Weights of a small mixture-of-experts language model, trained from scratch on English Wikipedia.
Size: 18 layers, width 256, vocabulary 4096, 64.9M parameters.
Experts: 32 experts in each of 16 layers, 128 SwiGLU neurons an expert, 2 picks a token, a softmax router, a shared expert of 256 neurons.
Training: a variant of Adam for the experts, 517M tokens.
Below are experts of layer 9 (counted from 0) of a mixture-of-experts language model. Rows are named router (the router's row for the expert) and show model dimensions 192-255. Each number is 128 + 24 x the weight over its row's rms, rounded and kept within 0 to 255.
After each expert's rows: a language model's description of what the expert responds to; "gets" lists some tokens that make up at least twice as much of what it gets as of all text. This comes from a sample of Wikipedia text that the model never trained on. Tokens count by the router's weight.

# expert 24
router [ 89  92 154 144 102 108 154 141 106 110 102 119  99 150 157 110 105 136 111 116 122 132 151 124 135 113  95 158 140 111 170 177 185 127 126 162 130 110 144  78 156 140 165 121 143 170 103  99 127 115 116 143 152 132 127 124 135 103 115 155 129 140 164 100]
What it handles: Sentence-final periods, including ")." and quote-periods, plus decimal points in figures, along with not, before, dis-, un-.
gets: ".", " as", ").", " d", "–", " not"

# expert 22
router [114 138 129 132 124 131  99 137 146 131 167 172 116 108 137 110 144 135 117 107 137 165 124 165 125 144 130 132 170  98 111  87 104 111 161 154 109 136 142  94 150 142 155  64 150 107 104 133 113 151 137 140 146 143 147 118 151 148 113  82 173 166 149  97]
What it handles: The and a after of/in/at, country names like United States and China, percent signs, and word-final pieces like sulf-ur, rem-ain.
gets: " the", " a", "%", "'s", " The", " is"

# expert 9
router [145 125 163 142 119 129 112 150 140 164 149 156 161 176 159 126 130 159 145 128 158 135 162 143 112 160 133 162 164 168 118 163 137 179 120 110 163 109 151 127 156 133 143 144 164 129 133 172 124 170  86 160 153 140 167 142 142 133 156 156 146 137 139 117]
What it handles: Prepositions like of, in, by, with, under, into, especially "one of", plus line breaks between list items.
gets: " in", " of", "\n", " with", " by", "\""

# expert 25
router [139 156 144 129 116 141 130 153 115 116  95 125 156 159 121 144 121  90 127  77 115 149 132 111 151 148 148 133  83 165 108  82 168 139 126 150 143 131 107 153 115 159 100 105  96 116 137 107 154  92  82 132 169 162 137 142 122 108 102  75 148 124 140 109]
What it handles: Short words like in, at, a, o, and Romance name particles like de and La, as in Nicole de Boer.
gets: " in", " a", " at", "o", " and", " In"

# expert 21
router [187  99 122 117 170  91 129 127 160 159 146  95 144 105 120 163 139 141  77 156 142 104  93 130 139 109 115 102 165 124 151 106 103 124 137 160 141 123 116  96  91 100 124 142 111 145 154 173 122 139 119 116 135 117 142 120 189 141 104 120 106  94 168 117]
What it handles: Opening parentheses and "born" in biography first lines, blank lines after article titles, and early word pieces like acc, inc, gen.
gets: " (", " V", "\n", " p", " w", " v"

# expert 5
router [157  94 180 143 111 136 173 121  90 105  89 146 164  98 148 109 105 125 128 110 150 176 173 120 146  95 158 156 148  81 147 127 113 115 106 167 156 115 156 150 175  79 103 104 152 140 111  94 142 137 158 145 110 147 104 122  86  97 137  94 122 108 132 170]
What it handles: Prepositions and conjunctions after nouns or verbs in running prose, mostly of, on, and, plus closing parentheses and suffixes like ing.
gets: " of", ")", "ing", " on", " and", " in"

# expert 6
router [127 133 160 106 104 141 121 151 168 161 144 114 106 116 105 138 128 172 144 104 150  77 110 105 117 115  92 166 137 132 142  71 122 134  80 129 165 139 115 175 120 122 151 180 135  78  97 126 113 118 116 130 102 119 133  93 135 121 106 121 158 105 163 126]
What it handles: Quantity words after articles or prepositions (two, three, several, some, same), and single lowercase letters beginning a word (g, c, f).
gets: " G", "r", " g", " b", " c", "f"

# expert 10
router [158 104 101 145 177 112  87  88 129 149  98  97 131 130 128 176 110 133 131 119 144 120 122 138 142 143 132 114  99 115 102 141 141  99 142 187 131 163 121 142 180 139 148 138 100 159  93 149 129 112 146  83 107 105 106  98 103 101  91 176 138 121 146 115]
What it handles: Copulas was/is/were after a subject, and event or institution nouns ending a name, e.g. Cup, Award, School, Championship.
gets: " was", " is", " were", " are", " School", " League"

# expert 28
router [ 98 137 157 169 162  91 143 144 112 144 136 133 153 127 159 121  74 143 133 135 145 154 147  90 123 146 134 120 171 125 171 148 129  91 107 163 139 140 135 134 119 120  96 109 149 107 135 170 118  94 164 143 126 167 173 145  94 109 163 166 134 156 133 106]
What it handles: Internal syllable pieces of ordinary English words before endings like -ed or -ing, e.g. coll-ap-se, acc-oun-ts, co-ordin-ate.
gets: "it", "–", "p", "il", "-", "om"

# expert 7
router [ 95 141 146 128  86  91  92 125 139 145 130 147 123 111 164 144 115  95 170 129 143 163  91 147  92  92  96  88 132 142 102 152 170 119 116 112  92 139 119 153 160 117 129 159 140 108 144 124 122 127 139 135 110  91 141 145 194 159 128 157 127 152 100 128]
What it handles: Hyphens and dashes in lists, compounds and tables, e.g. Blue-Light, follow-up, list-item dashes, plus word pieces in music and sports listings.
gets: "-", "–", "b", " –", "c", "th"

# expert 13
router [119 150 144 126 124 141 136 152 117 175 123  82  94 165 130  99  98 168 113 127 136 120 177 121 120 147 114 121 127 170 152 139 145 114 114 153 107  92 159 126  81  69 154 163 139 103 149 147 146 146  93  98 130  97 112 106 123 116 143  76  82 126 118  98]
What it handles: Commas, semicolons and linking words between items or clauses, e.g. commas in scores like 4–6, 4–6, and, but, including, named.
gets: ",", ";", "),", " and", " but", "\","

# expert 4
router [140 112 138  93 146 142 101 108 144 106 136 114 149 113 124 120 124 146 105 127 128 133 101 144  91 188 117 127 122 115  96 132 125 110 107 108 108 109 106 105 147 138 130 111 129 106 123  95  95 122 136 124 102 149  92 112 132 139 106  75 123  97 112 105]
What it handles: Pipe separators ending a table cell after names or places, plus word endings closing proper nouns, e.g. -shire, Democratic, Engineering.
gets: " |", "'s", "ist", ":", "ology", "ics"

# expert 15
router [145 150 111 154 106 136 133  88  96 138 173  66 122 104 141 141 131 107 104  94  89  90 133 194 146 105 120 155  81 106  88 105 148 121 132 100 135 111 102 140 160 177 146 153 121 146  96 132 123 112 135 122 158 153 141 103  94 122 103  82 174 133 147  96]
What it handles: Pipe separators and digits in sports and score tables, plus verb endings after a stem, as in suff-ering, f-ired.
gets: " |", " 0", "ed", " m", " 1", "is"

# expert 20
router [112 146 131  85 116 168 152 111  95 110 152 102 104 142 132  92 136  82 110 134 122 117  90 157 117  91 165  81 139 139 124 146  83 153 156  95 153 133 135 141 149 120 117 134 132 116 111  97  96 100 106 123  92 119 102 112 103 161 127  94 167 132 112 102]
What it handles: Syllables inside Arabic, Slavic and other non-English names, often final a, as in Shu'ba, Uqba, Zubayrid, Nedovyesov.
gets: "a", " ", "b", "ar", "e", "on"

# expert 27
router [108  77 160 153 110 146 172 150 150 146  94 157 116 107 124 113 112 138 112 132 138 140 135 134 131 131 163 133 116 105 113 138  89 104  93 118 106 118 117 148 175 118 117 122 167 145 107 130 114 161 126 140 144 139 122 159 107 113 107 186 100 165 119 157]
What it handles: Plural suffixes ending nouns (-s, -es, -ers, -ies, -ions) before commas or "and", plus years, century, well, itself.
gets: "s", "es", "ers", "ies", "os", "us"